config = dict(
    n_layer=16,
    d_model=96,
    n_experts=16,
    experts_per_token=3,
    d_expert=64,
    d_shared_expert=64,
    activation='drelu',
    moe_layers=[0, 1, 2, 3, 4, 5, 6, 7, 8, 9, 10, 11, 12, 13, 14, 15],
    router_score='softmax',
    normalize_top_k=True,
    routed_scale=1.73,
    balance_loss=0.0146,
    balance_bias=False,
    init_std_router=0.01,
    lr_router=0.00197,
    vocab_size=9393,
    norm='rmsnorm',
    norm_eps=1e-06,
    tie_embeddings=True,
    optimizer='adamw',
    lr=0.00381,
    beta1=0.9,
    beta2=0.95,
    batch_tokens=65536,
    seq_len=256,
    train_tokens=213700000,
    steps=3261,
    dataset='wikipedia_en',
)
Below are experts of layer 12 (counted from 0) of a mixture-of-experts language model. Rows are named router (the router's row for the expert), gate (a neuron's input weights, with its number), up (a neuron's input weights, with its number) and show model dimensions 0-95. Each number is 500 + 25 x the weight over its row's rms, rounded and kept within 0 to 999. Numbers have three digits each.
After each expert's rows: "gets" lists some tokens that make up at least twice as much of what it gets as of all text. This comes from a sample of Wikipedia text that the model never trained on. Tokens count by the router's weight.

# expert 2
router:517507522486502509485542472471483536514502489505466466496515508517541510501539481505478537478526482464526488507465451495509503503476508494491483491552485491482462503449523452545511548530508498479524490506480564541514485491487523513547543465493513529523496495522494522484518467508510501451
gate0:521510463498498486506481502479521472523474470519497509506479477454527505451515499529486550465517505519546571533456474535452509526469484486500527522503502470487481493509501479479498474472526503483511544510535504490489512519494519535506511515485526545546503499508496435481488510530462503512
up0:519503467529494482513499491473549460544465475527484539484467476452516498490512512525487521448506489490519547521469492525484522526487516506530533526485465475511481469477499483498537483492550522496510512505529505503470498494512507497519515495506472526536496521519524415482462510509456479501
gate1:524499506507504533505522498465496510509472475516490541521497537494503503468539497501513528534489505469529482474534476452462472476540525472503513553508522497481493529531492528474518505501489506524549487515528517506515523471487457474446455498493468520513446535516503504517544527467494460509
up1:525476510493474553542538490457539510506487486484458490524513501502501498460486521517531488548474510464510468499513486508474494474480511469533482498500536473509483527551533515502497470497544477504552492508536479513532508477506486464486445484480501476512493530545487500539490517521524457481
gate2:513518507473490500491524539528453507485488523503474454496480496473508487535483446512493517477463521491537573546477498482478547508492527518466476468485506475473492489512514483495496521546504467490528507435540519501473502501489485485483553495496520516468512511521513475526533524483485501471
up2:497508491468549473556485531471514498513453551519496502507504515444498496493512467528476518463521494492523552490470479500462557517480524508453468475496477466493461469507494506513511537493514483471488508446521528468499530527471498478482500494499524515500515503534492476512528518517492495464
gate3:534463525485468481525520490498502520493511481471496477492508500480518516499493556459499539501504536453453491535472479512520547494476506469478514533535503499492484592472481473523542495505501473529489468509514500489498516530570505500502536467525492509507467490492498480495499512493525529491
up3:556464494505522532545502506528499512492514523443524483424497526481546516497509511471499520509503478526511494478523478510499471510497519461496493495511507529459457522462512512535529517527485469537486471530534497472520545482484518517519491465546506489492461497516474471519475499481525506485
gate4:496524508547526532486547499459498512475498485510475505515440513484496509495510494471526486480515502530508552497500468510483472505508512479466487491491459473469557506510503478496505507516487472488519447537519525513471495468475485529471573494491481511556496516512483447502506528475503479461
up4:480455520519526501483500499477500521456482498508512522534429524494498484421523512515491528474493506535505539488473474489461495518523491530461481487461487500490522530513507486505489515534487438499537473481533499492473469464484466523512500516517524502518479510508529453490502522510501507452
gate5:507522508511485486500556509507514525495513465500511445521538513507508504517526497505486484446499520490495488506473496465525492514506510514545505491517481468579490526481477507498507499532517499497527553506470526533490482484497478533498539507469520472537515478524475485562543504456483501555
up5:483509493535498508511508482516548546514532492506507511458503504542522487516525506522512468495570454491456461521503458539491480501528487513488513489525451484554468522460518493507504520500537496514481497514540499508539523511516504482466487493470494466481503475528509505551500483457467492519
gate6:476442534489466482486498501507496492537469509472485503491536497520449504505507521539507480509507507502472563529491523512524485449497489504546517493458497536508478498488481509522477513513510552524497578481526503489489482482495497513497501542520504502486448489461507467485484548528530479499
up6:474476500460513504501470521495496502533489537499526514507503510523459516483499493528496504484562507518475564503493464472511468465457494504519499490456504521518473508493485479552480520531483519525465539462521575497501484493481518539519507513495513487486460502453491495462464518486531493499
gate7:486500528471484519504520465465517525508524487484486495476460496505525527491536514476527509492516503464441492530521515542495556521474489454487538499501477514471475542490533504528497515527520475518477479506532535546493526515516499453525501502492513510505441507481500507510508498447491548458
up7:501501501485483480462491516489511495506490502467501485448439517487515538500513474517526481547442427480521501536484500517520514492533476500543516552525495527511467514491520514530502498538501484556487494514461524526499496492546513512516510482476469500509484480477536498528458521476479517493
gate8:490517495501441519509552480508490531540479517486478493460499482504539517501508524526481489444503512517500529476484519508501519510490484559548506498513468502535476499514500477486466496482517527524464523489483495469507516517524487540505508547559508465466473501488502497565481444520501485509
up8:505548469523468503493562478499486517511437481482488489450481528488506515499507506480472508459529514538511507517494457493532479505457496511516504459496430522524490494528520488527452485492488520509473506478480505483532483527493502529513501557529537516523469509505484491530531472509500476523
gate9:494455478452517497509517494518485487451423519485517522532506502489496486474509444506483496526514517518479503498480529525495474477449538505534478519509494497493452523470468473486471505556530477485483510489561485471513467502475508483512483492512500472468514525509488484490498504475454531475
up9:478476491506518540489585523515482493457468494450505481527519495471504511471488490499498448504520534517423481505499491547542505506476511494535479487514488477502461529480477477495503493512528498527475522497561500493526494517489505457514505488511492463504489503512501472478501508473478536462
gate10:484499497529552516538499502451447522471466502517535487506484517510459505522482467505476506468480502482486502488468513504510491464528494486521528486488517526511474487505520487512510482557508433491541468451496505506478514454487500476517526514518501531506479515539549494513443466509489524478
up10:450514496511552524523476505511458527476473466495480505479551526469501486548506491504506516488508501489494503513501468523493507489533496503507502468501530451482504489490523458548496475527517476497512445495541497490530470458532515511509493550521509502501515497545558515506462484536478538479
gets: " in", " to", " of", " for", " on", " in the"

# expert 0
router:535511539516498493467521527517526469535489495560485520476518476467567479514510504501498498467494515490523488484493470486469505506522508514514493500530508490462560501476534448504509515477485492543507501484484521546526511469535522498466516488486510508500504465454489509510483492553533463545
gate0:476549499526531486452495550517532553528503540475502503535522493515495492474520545529495487537513513519494485468486452525488499474495505527520520472513456495510510495532550529532488516501504507526501496549481524504495536449512494510508485495554475509493460489542498472494510494506539492527
up0:499538496514525488478495534503521563495522531447516549526529497538483463503550494553499509465495504517504500493456518490482502489504507498518544486511450489499525531484548479499492509486515482526528478488469560511494516460507514495487477522522453491498469497547503502490482470478521483521
gate1:512528526548518530543486522500499533493505452486501509494487533502490507487527509530485497470520513493494495527546473497547543516480522480501500537488485490473513512466552457501471483457559489515473445489518532493510531494488535507458457499488487492469516503496467495519453499507526502461
up1:512515525509518492498503524505497459510502480510523471506477511513496529523485528520508542467456507484491499526512480469523491505487512508509515496503486463503501483459571454480464493473538450457502442498541513513524491477462541519492514507479482473507487501482487525538461483487572485470
gate2:503503486479531530515507492570493507481544477526493487516509481515504477533465498486503512496517536458502518518519485483533519469520510533500519452502467501570503502457548473475511471527478531463502528506491533518536505501511527520481469501523507537428518491493493504524473505499504504539
up2:515513515511515473529478504526460477490540486527483495499458477505517472517501449514505537439539490460490492471505480429485528482549539530474508483532462533539491515459508472505484480526468494467500476514477531510550485498487508508527501472487474493481490504502469515489505479495536491498
gate3:476499520483530511490489505536536524505489484535497492465514499501506510510454480503516448502557469477498485494572453465494513502537508525524502488499483471491491520513520462549510510516459500492502544521463535501479515501470511499514527480499485510484472496538468495519554459449529505481
up3:440477518474484452472488524496526515451483509534511494519534502476518497537511458484499491463517530489529448478497479468514485487504510500537500511522488523509505558506453489549528537487472492499508477509491507528497500488473499473486550457507454538472515483500510493519504464455517486493
gate4:456483476500523506524477493488514548458500466500463511501477458535535487508489465514519537478500457450498495487479528525540510488511488479474502471502506499514511528490539522495514468521500548501492449506556516497540503488530522544462503539547521532506503497476511514512492499540514469487
up4:491515442547493494497477521462487525506539524518470508437509493476525475492485509484525437538496472485517490503501473472517476519540536475485505542497522497495506501519544478495489491506493532471533446484537505542520540528509507525476497529522465470495476468505512493496486510522498467528
gate5:511464511541521507519482511495484490458526511550503489500471442489522493510529531472494565477509507514510516511521475464497559500504497496511484479472488501514485494480533513457489451525506509515481511495527531493549505471521513496518476544504504541510477517500495470534432470534529489515
up5:530495503555490544502509525456515514466504517495522482502462484505480483519503505492534513508529516536520588480530499484508530506492509502507490487462513498523512543511543493461482492533504501487525547503469486495521559478520512517497472510459489506492485501477502474500413482499504485505
gate6:471511511486497488485501525512524510483562537492536509486505471464541472488515492525499501482494451489501513555511502501481519502486525449477514472484455489500503525434524510507489545500497497499503452507488501470537442475524504549493530467467500477502546502509469485505475487491531507465
up6:518503490514519512510525521495516498479537556470548474479527497474474486488520515533493480479433491509468501532484481514499527510480541443472530482493478492522530545468508512482509528476471519509497486468496518469509437474511499558482503472485500496538524505534476493483485487457521490498
gate7:515517511518497472481511537471505529442496496500467513453539541488520489480548494494506500480544466503539470498512453494509476484501528477498539482503514490513511532506463526481517514499528488438521474515449539524521499466531494527516508474500508509495490522476515448513524554496480484521
up7:502481511520496512526500517476533549470508468526502471449509532504533485505530483505494515505552481508502524553521465508481488507463526499499504450466532506504500536513467510511509499504492508446505469522461518511479490485505489553543542510511510522529470531481513459549489541473501513528
gate8:531499510479455524512508540518524538502497534526510520499496471534489487466525460530528529495513500503559513496545469489501514482499510462527534459533516483482525541510506518529484466504502545515508497489514539533497534524515517515454498532486498439536483507497455463518476510477508486505
up8:532498483468465552512515509528498559507493530529480526496500444485501520478549476543493484515544518517531526500509486489520512497515500450532501479510521487462548505493504525518454451498486517524501516489507510535511494519534526524483480530462495470529508501512443465496484476514526498500
gate9:508504504466488493507523488501522461509502482488488508442509516536487474498468516521529534470544496458484468498563475504480521484488508492492488512513464495512474540493516484522473516537551480525536449484535520510513554530457511493474544483494528529508514510492509522492531506454527520473
up9:534481488468512508490510495502515445527483490494487497464458533535478485512473477545476538444497515496489455465506490479484486490489510495500482557513439546534480542498490499510440494488505462490538468480508514533513512523476510487524520507521524532507476512495526508508466472478512476522
gate10:502491491469501522563531500492514475528444483466500479452529497474502495505495499480530555523498511480495473486515498491502482499499497527473534525486491491556470475499514528513481526498503451504543459508518491506544500503496523504449510496499529442478506497501472522546470478479539529460
up10:532456503505497515532529529487505495551458511500529468499498480480503497470471489497488549533455520523507478451512492501496460507498503544472514531475547508553474509494506537536478488471477435516516473478511459504492498487503500487471502531509518496501488527504481505531455466454504488487
gets: " the", " of the", "'s", " The", ", the", " and"

# expert 10
router:517496517469534537477517522479503510479511479447446523484535445496499513532454458511491499538492454482494479479530494509500552537542495507486550513527523516529495545498496541520517480481500499513526457528535448484483495509490535512494528523482508521515519503513484488494511508509526492472
gate0:461531524492523515543477516550545499461527495485515450470480478480516521503464477505504496492549505510500499501497489477481535512513500495526500481522494500476536517469564490494495479527554500507492485519530514509536551528477514522467514490523423501465506486489521513485507473515504477463
up0:463491489451492502497479538562530507519533468504499484470498462461485502484448475489494510530522535529488508499497467466471485496494503554502526476514487507501516517492554527475504496499477493476500495523492536472463523496458502517492513483471440515491448505523496463490503497476503478443
gate1:431505522483515452523500476484509479494468466526502516498507464472494490480515500487515497500509490520458507482520495503480467552535537506455494503505465507485506541541491527509500500550532507509504503494542554522536474504560520527470506518525471478455502511524523483500486535520486501466
up1:438507512457504484561505484477496514487493467528488502515522477425461497499532493479519513527516497485459506501520522475494502539468519478464511499476477504537494523531480521489501507509510519501533525514484520475485454489521496534512489554519483486454473522508509439535497524515504500471
gate2:462553483555490482487558485489489518498477493467472499488496513504498497482490507501564513506513523509430500552498521493519535499496512485507516519480483507485523529497489453496512532562476460500476445500519516489495532517537503487477500461524502491516522503459509522470532518502519530487
up2:493569494531533478517515510517506490535491501502505487444503509509465492515494488484531530525537519519468518512529491472498507499493512516511487525488518509547515534519548442509500477498497499490472461525538501505499565557498506493492513436524496478513543470495527516489501529516526538488
gate3:528479461507504541482513516502508486565422503480532519482504501528495500502549485488499523480492486518461494540499488460531488457514481549477505471432478494515512503501487498491502529492506465519523505505497506472488538507534489510488511520492519475500474452513504495510517545465536535471
up3:533446495496509545479458541464546496546474504467504500492501502501510539521490475477476537494509465489466501520518493476510468480518493533470520458450474499549489493501529513501497500500498478494520466497468492464458454501519490489505492537469493470491451460511498507504535530478523522485
gate4:535479490472525520473465507464504531524483501503470462486517454453485511512509513484490516514477522547493499481502476480501545476502494512557526474510525530523532507525459499428469480467491488494522503526532555517521495509482481525493466515490457489500515492483529477503479511474446504492
up4:510473478483516493523504513483491531524492547519480474507511443452501489514537512512513496493462501558503495461511456487480511501517478517547527473482529535507497486515470515454478498442493487517512496550535534516511489498488464486488472495518473505476471494496520452536498521448463515491
gate5:477502533541500490515463533513482534469531501516496483508492510534504535508484476509469448458491486465515512488468501474494529487504478485529492523508458461481523506511460512506504473569462514467506494517497491502538497497503532487542478497535477473483530468468493524509485465493492429469
up5:470482512496515502484522514504486524524491523489486472543502519512473483503495497459509503481485496509527547523477517469507485471495492466524490496485478495518494488526512555499484460524483523460470524516464498546472462509458510450554496522480493493498504514516483533513494469479436417508
gate6:489475500485507475498563491522492499488514465473553500486512505497482533488491479527461482509534483479512505460484522489489509530510478525556508465456498502540492521482505526517479521531539552509490436487477505492497537510437487490482531522501471473527506515504494459496477475497485456524
up6:523501498467504491517550475502524525531486496492562502464538508489466503468457476561489502524511519510503503479483481476483490496473492466501507484464529509551489540479515507504456528533544532500483493443502517494527519504508484502497505518512512508500503528524514472505474466522477421499
gate7:486506512517467514484497473510472458503491478503483484496499532531564501493508488539537533452522483508524531489501548476547464470497483513534485500481513485502508505494489480489529487505525508497489488503474527533484527540461475535480532483488500526442488540518491432511507488478475447492
up7:505486509489504521465475485511486449528505469470479477469501503504541508485486474491527554511527459551530528488507533463526449476502472524509483522499493530527476530501501474478498498447478512540487506530509494506458488530471469537506520504490532539471470501526481471518518509460474469515
gate8:533517459488507494523466494528493483473492508488492484495509474440464519501513528503512490542496525500491534495515490515507513491491535516448500528482560514512521535467528490457509490499538521522523531495485491517466496517567486502507524466504488483462533484485570485479497547489519523534
up8:520541455538503517488497474520508473484480513487504473480524482465474507493511533510544517513511522498476534481512489507532521458514538491498489512477545499505513551474540464479519503506538521530511506498473505487491505550548468485523501469546502472470541486485573496489527519505526514519
gate9:501515498510517494521517543556471480520498507522579545478507495479482497482482499527494517473559510551514509507476528503511472513508500502482506449465513507460513522467507503483504507506476520513477484483527511501505485462493522481494515512534495504480461483518467548477521527521570459509
up9:502513486489541487521454517559463469520505506494551506449481484511472490488482489511489470478533484550538502466504534493492469500522526512513496481467510519463486522485468485472516487508476509490494485509518548491504464431481507528496529476516469488467458508527476508495511492518540454500
gate10:478501513510475504459512501522494484578476474539459454460473487465524432471484524523484507489506485534444506531468496501522475479514502500535490451510467508487512512502477525486504482507441494524513515485511506498531487492503497518508495507485430471494492509528515497498519506528487465492
up10:503510514511483492483496474486497504570488474518491465493471482481516451491469521537482530502513485555474518473468501469504485485512493509535486475504494494494536528507491515480494472467449461504566501510502484521565495469483499548513481517503451485468501532541518512501484503482491460477
gets: ".", "\n", " |", ")", ",", ";"

# expert 3
router:510491453451553507521503473498512511493438482481484489482494455538457521535504480462520516516518483523536500509543475454496520533505478540507519496508494529550468548504510506483496510526527506507483509514533530489525484508517538515463518472488500543495519529487494542477525522493524506492
gate0:530508492496527509517520456516492540510469539512453504528532469502493486468475458509524518495461516487493506507465467508529540528497514477434516469467527467482486511519531517471529473509480512522485509473516496486504498489546507547463538492483498481524468530469533512512497533456517480487
up0:509445509488504492472474503521505499507485545498458510455515469501485550493480493510532451514439489472495498503486484515530520510452527518512550493475514449464476459489524465480490486502463478513499512475489530547497493487513540530500510458504461485505465513468535510500501518476521485501
gate1:525465505487508429529520494483474493549469519488463466463465482517526511447471518495555501478552481459492488492508520496487494536497502540521516498488479500478497540478527484488529478567498501479515508510506491527500502496484511488473486504502495472456524548540517494479500517518512465510
up1:510504482487522457498511515463504495496485523489478469473499482504494496493483567505542514475529467487503531504504504515519527500480507500513526483513509493489491528500504473492523467545549467463547511487523475545480528488463526471478508512517457482482536570537522469487462468531502463523
gate2:545499465480478481516521447494507483534475469494527470528517466458499472485495504508521505486471497494474527505440499542538499510481530468470513472515491496524484531503554507522454478480509518455486492500468504511471473495493466493479505532476502497477508531508506501490534461506517429529
up2:535518456487507473519538485466497458491479465501533504508527504494474510482425484492562497507476460490502519508470502501495479499500513481471499494524427490470501522503520502526457490486481511515491464467498525498510473517518490490449526498464514484513489498501512499505509465505515428548
gate3:515507557497509497487527552463540466470471511512508544448524519531513524527500544491515438505462525509506498508464539523544518522478528517461491506510538501547481507498473511472489507487499515483493519470524490524507527500498500545485489457499474513468510516510493529521524503495495537465
up3:485520517513524464473503513481525510463480535472498520453507507484482556534491518512501474518478495489512488455488500505489495512486529535477540529511483504494477518491467480505511520497539456487514557495536527552525510478504523509534535503508428522488527539466502527542516522505485469489
gate4:500472504475483509453488543514499509500495528505491436516466498505495455505478476498518492469510503527500544516501485493551477508482540502519506527531467492516507530483491541482497519512497467484542468518500510536531502547530475495442520498495488473495449479450482541503509492471493449476
up4:476506492479502479457481499508489516453461491473481502499501485522493496504516481478501519469519538592517535505494486475567530481488523495485521476493508546530500521466520472514511547519511540494530469520507509534513481526484496518477509503490462481523519496501491521493500473437478475461
gate5:501485510508501501533494520508501514476481535536508480535528497491504490489431472517529515484507520537512555492501451471548467517466534461471475537489538450534499535488523483486497498498500510493529490485523519489514528533501504507456489517477449469495492505506482536514513520505509527562
up5:481499491495495489530504482502459523480477488510487503533502469524477518495471514486466506486523531533526541447523467454524487530492525501497503533515537447529465538486501501500517475535505530496482495491508507512472497553482501471521512464489461474497498558503448529534480470457532508498
gate6:486479524527513506519485524495502453462503499496528523490475512474535497512500500555483491481529491507498521495526514567490518442536510493461472500460487540497513491441507457503485477514515475496485455516494503524494538479522490528529456523536516506477494514521503473532529486504442471485
up6:472482525499526541472464487512505480457503464503512527500457510507491535525555535533528502511495496489481496544510544525471529460537502492466484490499477542514496469452499488492528507491512451504476455506519529526501504496490502560484475515546515513482485504533502508502542537516477502478
gate7:511493500519503473493477540490524475523457476523497528519528548507485525492500477498521449523464502507514469472496458526498458497496491506476452552562477506458495488507467474497517534490492517506491507511503511498504526469551483538498494484538497473482488460476472487477500484443478498452
up7:523491509470517535504522532495501512542488504484474529454521505474446493507509520490510483503485545495505493545484484477480537495563515532505527505534476511505482533513516511491551530462526457493503478500555495474488506509529488519468529502533465486494460520541485532509484520474537496461
gate8:516486552518514510509484491542497528500497475518454541491480504507497526481520437512483486533513490441497494518479565435483509493492528512496507505506515462553500511532470517484522476497483503528503502489500535519527448501516503531524475518474522494462548467526482513510491474511526492478
up8:510423474529480480505510490498502476454517502461491511530456500509460482479529461492496524485535516491474500497512532491519513498496487500493494451536454459529485459498499526516488437525507533528527506466503524519484479473483475485481516516513502493458551491534504486478482507499543472482
gate9:500437494484487482453494508478465511540513502520510510514487552538516525470513477475487505519498474538525527488499461472498468483478527532516481518534540511485503461514461477509476484487512556513511536547453494491492463468523498503509488450513499468520473517483493505494477462480500460499
up9:499458467440483533520471490487515547525482499495479506479496488477494513492526489446525517496502496528483533528489481481500530474542552506452504511529534539528513499530507508489469481453511494468511499520490486520434514505517500487493484479483523513537471539542525520492480486471533473500
gate10:496515488479491478499498499498456500517520474549496495536506460487505500492528550538520456504440500502453493510487504547521505532477511509494501508501516481508503534504491497512527505516542473543487487507513515475466476505489433493557499526567471512484484526528483462536494489494503488457
up10:489465529500494493472505493508471502527493478555498514513508480470521529487522538523485468503464455467429483529489507544526540518466508505492495526497498494492506512470512480528530480522551508516473484530497504481495482514484447489536487520585467502473490495516498464535506505518499501498
gets: "\n", "\n\n", "| ", " (", "-", "=="

# expert 12
router:512496476494532443510520476488493500516544492459492465506496499531464471504473441492479472542527481468500514507483462526489478504515494474456474482530514532509459492510467548464486498520505543468504490492464485476465486466489498524512513473490504534538515502510478486465517447503530499532
gate0:486465488477493484528502474513492527503509465542482508527513508519495447443499497484478530510562501507442497531523466496496503463526556528470485489489523513511496458506495521469499493489499528511513498523540524508472488528483494522522437530474517511483509540511505480494496460465546505472
up0:451449473470467493488510470543495488517469458532477476487505511506487512440480511491483494521544509500463467491530462501517490480473544534450476506496494503500550470505477474510497508507511539480500500517497540485485524522488511484506458496499495511471523528493493481496484487479535479426
gate1:516501478547499477496542474506540539469509528500519482525462474495509507465490487506492509487512515507442504457478496447555532510509509510495510501488486448502445515447505498506564542501485517511528532477531494494497497499518490531501496501516487493485490515453485528476487497435489480498
up1:537486476516524497532541490519533527463518505512538507513492485494487476484501511466479535480504511487465545491516483492547531521498478449494500480495483474497465513447506528483542528497453515512528494498537495497521487520526491539510502508523486506509519499425482560481531480451514512511
gate2:517461520480520513524485515546502493489512496473489508513529508529487455478470489524518454502502455458460513492537527480500516489475510571517466483521491545546459501518534521479479499485531453520512531470526471481483462520540517530493512508491513531509494507494525515508528450485503501508
up2:498496497468517501524493533536514457436486458469523514512507545485469486485492488525512466508497456469464528519533537487543500481483517566499488504505470527531463479516534520490521497496515477528483533499536496457474503521504477534514493508475492522484498524484552516514541491468513509515
gate3:454521515473460473542529500505495511533525531500511529508510497528477482482464489513522529462475477495510556487468481502489522519472484519513483477441519502548479510494542493469502498496557506508506514423471502475498510482510479460513495523492465516525513506500535482484463483533472488518
up3:515453487455495469490502490549459520491492504490497562556494481518479466496516533524500453458484514467500541500492457520508536499512484551473492501512508523486490496516473489466491484475525508504526509482499532496499464454516477460540505488519473515552506495480534481481505460495507494530
gate4:514514505487518510517455511494510521519484480509500479497467529470472511534500471529471506491521466481492498479570493510513527500496484490468521549484472499536471504524501532459487493539491465508488463443500560542464501475506494468488503486491520449443480486474506464530503494486483501471
up4:471482530492537486492485527504494517502468442483501494511497530488466513524521468524477519473537511466508528488568528529515525468498502467505543526496512484545468488538479521472490489535483505480479480490519521482456520517452498470543516510521534492490480531507479465512512466468476503463
gate5:496518474461513495507512522488579467478443508477553511526489465499456470490496476491544473496513524511489544546472523499452517507476516487488489482497464483524482479470505498507500509486511495527514485502569523458489507530501465528469489530464505506500469476502529509501499477481525504500
up5:545495527486542510538509556476550462489500492478530497503497486494497472489492467547549460511493499504549530505494489491470479531490480471526497480505467443519505480495528483530494513452527490499575518499509522504508527517527483514467489512460492512501474476523520508526508523469486504517
gate6:529465474484476487509473466505463516519490515527497512456494513533513466423512495519466505486522438530437506503501488465547440479517529513485489494464500524473501489537495500489514512545512475525527491525494547490517490494533514497508524508489491479474526518518530492496529528499513491481
up6:533476524447490503488520503513480499552489495566510518490525496510491457463511554509470511495512504512444501519474473473554459523521555530510503496500475507482521487494516513486512475526532489484537502538496516506469512519508493472529495532481501484507550530533524496468486489462506496466
gate7:484543569516501515504501466511564436536495482500509493506500503482474509510466504516517477520489564466502510512457516520529531496507513556478517497496474492502495501497519477521532492469478528503503510527506481483509489477524557514531522480488508482491517504523485531532445465501527467496
up7:487483513508480511479515459545543427546493479521534515525449499446504531495489505513529519507482544476502478499470478499499515480501515593459498494500480482486523491491472469503544492495508496522487501514483461483522486477536502511493501486483505498463503502510493515516493479529527529457
gate8:521530510502545522537494586507516501469514466519501503511473489486503476455474450496521517528504490520462535503442475491495477511486501480502514461544508475479546502468493504497515494518508500527517507479467526482510529524493531539509511476470490514485445513528490508534494501471546486510
up8:521506479515511526492448585499497493496471482500515490512479487473483475483497449519527523542491526543470514477470491530522502499521495486476493475553461508507522476471488523474524475493513527529516494537503493506479521483477491529521487483444494512471449517555502520504474483480526474502
gate9:548505529527497472493493467508498541476493479504509479504448474456507471506494510521534469524531522494458544483476480457533508519484491515513523515507465499508487513457474505484543493475506496479532472519536530514502509476490458500514481515528493489461528519503498533475484485420522460510
up9:519530516495458488523530464494522536495469484488507452513464460456499486472506483499510477531523501504479556505471485473565532528475515496492535532502468498530488556440484494490514480489501503509549486477489504498480496520498470473515492512491507511498517530500459496502515481469508437515
gate10:484508512536513506521544491516490524481481496482491512462529557498508520515510506485493531500517497500506484543488464518550466451504484487543506471518520530509485477493524494530537532497521468536516567516467504471561510482521507529503486474549480459517494479521467489496517518526518532488
up10:443508474498509485515512483502489511474495513485520505479509543506509531496505477515503502475498490485498506556487502510519486429522471467528496480526505505503466517513543509534540543507567473518520513497517517512550526485512496530485484447530503485509486496537483488493516517560492540449
gets: "1", "2", ",", " |", " | ", "3"

# expert 6
router:501524502505525496481509481450478539533513496490515464533524460481450527513519496475509506527498520542482483515503513545483473474517493460535473490516526522484449485509502535490470533472471525500469481547459479498502487498508483489534521551463533483535502516520467513465525486540495521492
gate0:482511485525483492465540522508476458518444520500513527464482488472527478490488478525566514493507469519497543485449511470521529475459495500509516516464511502555495521471481515494502527497510511491549550473488512507490475527521494468517528467519509513487513519500477454504507447483478489524
up0:518512462530495518486519488478452463477502473507497482487497464466512493524528482487541491511526471499541517499464486463495548470466527498542525524461554489534502481477451516490497522489476521491546538504491486470494478541505480492530534483511542541508515537498489462518509475485487514501
gate1:499471501513479492531507494484466499497541467527512474554481522424557485510512494497536539473451524488492529463520506488483527482470488528477528487499544496515473490520504485499488498491492463509487506526487486433496481490472480520544483524487516469531487522508491502523529502490475443502
up1:534503484508507515513505537500471475489468496531560492525485495460502465501485471492535537500496483464472512506512552496496513459491512471516486468442479502510535523449531505487459531525529495493474509499469479490516513508492453470577489526497499514529506509494498467523532502512497476536
gate2:492518534506479583534494566478505512498530496552537509488493523449508466522481482500509509530505507518505520486489503525491541456502573514535461522482489514526505523495483482487512466484494503503500501525463456501524506471531536494529518507477523513490487517486492514522519528476520503529
up2:466529493510520564528502580462511523500469523526516520510491546447518479510459478544552493520511485523518522514510472535510522485515523495500504501487497509510478515510463494464533502510464492472460500528478485529524483500518510515490521482446493476476486513471532512507519525474529502503
gate3:490478458523500508518484483474495518505481476551504504499508511476480511538457516498520522486537488506477489540496477501460503425485531509519511498492491502434444486486518521568476503523492446538478459530524530509489500496528499524502464486515491474517476490501517471500523523524526483501
up3:518471483529495491534523482476485481499541482521523506478522491466477507504499517465489545463515532492479519530484464509469484427477528525538493486475495496480458482467530498560496471524503474492501522530512499492482480530526467523523518473471538542529473500528503448509525496508521487503
gate4:465474503525500511494472542515493505544513524500554502502460494493502505487531520539499508494502514522493501507542475518477524500468551477510473526541517537499492481528524476493466506496480460481470513482530507500490557461517446558511468555486473502498497494460503508484522544515497482473
up4:441472495534500495491481529529487482520499529513527493483495488495512476494498498501515530477494513519477503500519490489492518463498586498525490516548516552499492482496530485501506496492511432500499500501512494493539533476551426543542452524507507496485528511478494525488501510512500456475
gate5:497493498497492487505502489521516495486506528469459481471509465507484436518502470525458493478416493505498496524505499558545475481517525491499504526467512526483441491506516506511495472491513506532538496545506481457503486525546496519521510509527518556507451547500510515513501508503497514525
up5:516524533531511495495518488511508466528427515475531460481488500500502461497525499539483471424478523523471505486514490528553482487497514453532519499483478497502479516485483463473479502493516509471536512515482487500547508545520550495543546520499501542504503509508524501488495494522527485506
gate6:476511494514498508534492514498505529499498501454533529473477509464525502530535519533498512471531510503492515503477483517490527464516507528526518502436507501530466474515474436481452492542485463479526479462504508487474538522494477471497513469480506505503449480465541525538498447493519499488
up6:488495516493506523502462536475499544474516463425484525498469519495484509540514533502500508494503476492519533474477493518502487452524474499499510492477487473485455462472474479501466488505506465463523487469521528538465541523493510490557522509495505516519473454497520505542514467545484523484
gate7:545524483514485504549556517518507522461506530500516459459504519474469474447521471484466525499519508506477510521491466529496494498502563508534535501474507489495492542490503502434516506495535516481535467485484503483511514513479517536502507497463485478448479546480499523487478496477488493517
up7:508498491493471486527527532497529526489489520498530510493453489465476493486516489504477516527468446525486501484467457486484459474494539480504533504466540469505487531474510513488501540468538534471504503527480507488517524478484502531541483497501472476441526539556508506477478501478460468481
gate8:480484503549502532499488544484525497487448468472495461512469502490504481486538433494518507529480494525467451520527461474503505522492495481469533513456520504514483493482452532493476512521479474489496523476494541514480516524548493514505484516481457464517493486525510501475467496536496496453
up8:472504499540511547496501543498521486491450484466509479489473538479470496447528497531513498522491503527495485526557435510522510520508497467477525490437528476496496531503485479489474537534505508506524513460470519496497533522498462540511511488502471482518489491494531475489473501535484489456
gate9:457515484502517541472486486516487510515513476504492509517497508447545509511506479480505451485520488526516507485542525502509489468484481485552491543479513462490484440508474498511478536495476507500499493505468559486517495476530481485538510529511515512484481503498501499564493482462417508519
up9:471508462476513564500524444511521527557527490494482504509488522468506507482546484485513501494516499510478534507525498550514549502476506493504512478478498478485502476491467484493477525495487529456466502521493537480531517512510479494519510480542515473478431524463516524540493482467477465510
gate10:453501508481494459481555551510493527502517520520542491521524488461462464485473512488486503470487494482460485510530529553480529476522540477507472506494508476523450461476514496516511450515499485505491505488523479474472504447490479507546471525530491471521496541526531496498486479515502524496
up10:503495509466480475499551515530517521509506527530561521502525506439454452484465481514486517482483497505504517508484496508465522468524544458522485524492499500520478485487523498526511478520491500491499535465511455495480504454492475534533480520497520448509503561514549517477487489506482520483
gets: " | ", "–", "; ", " ", "0", "7"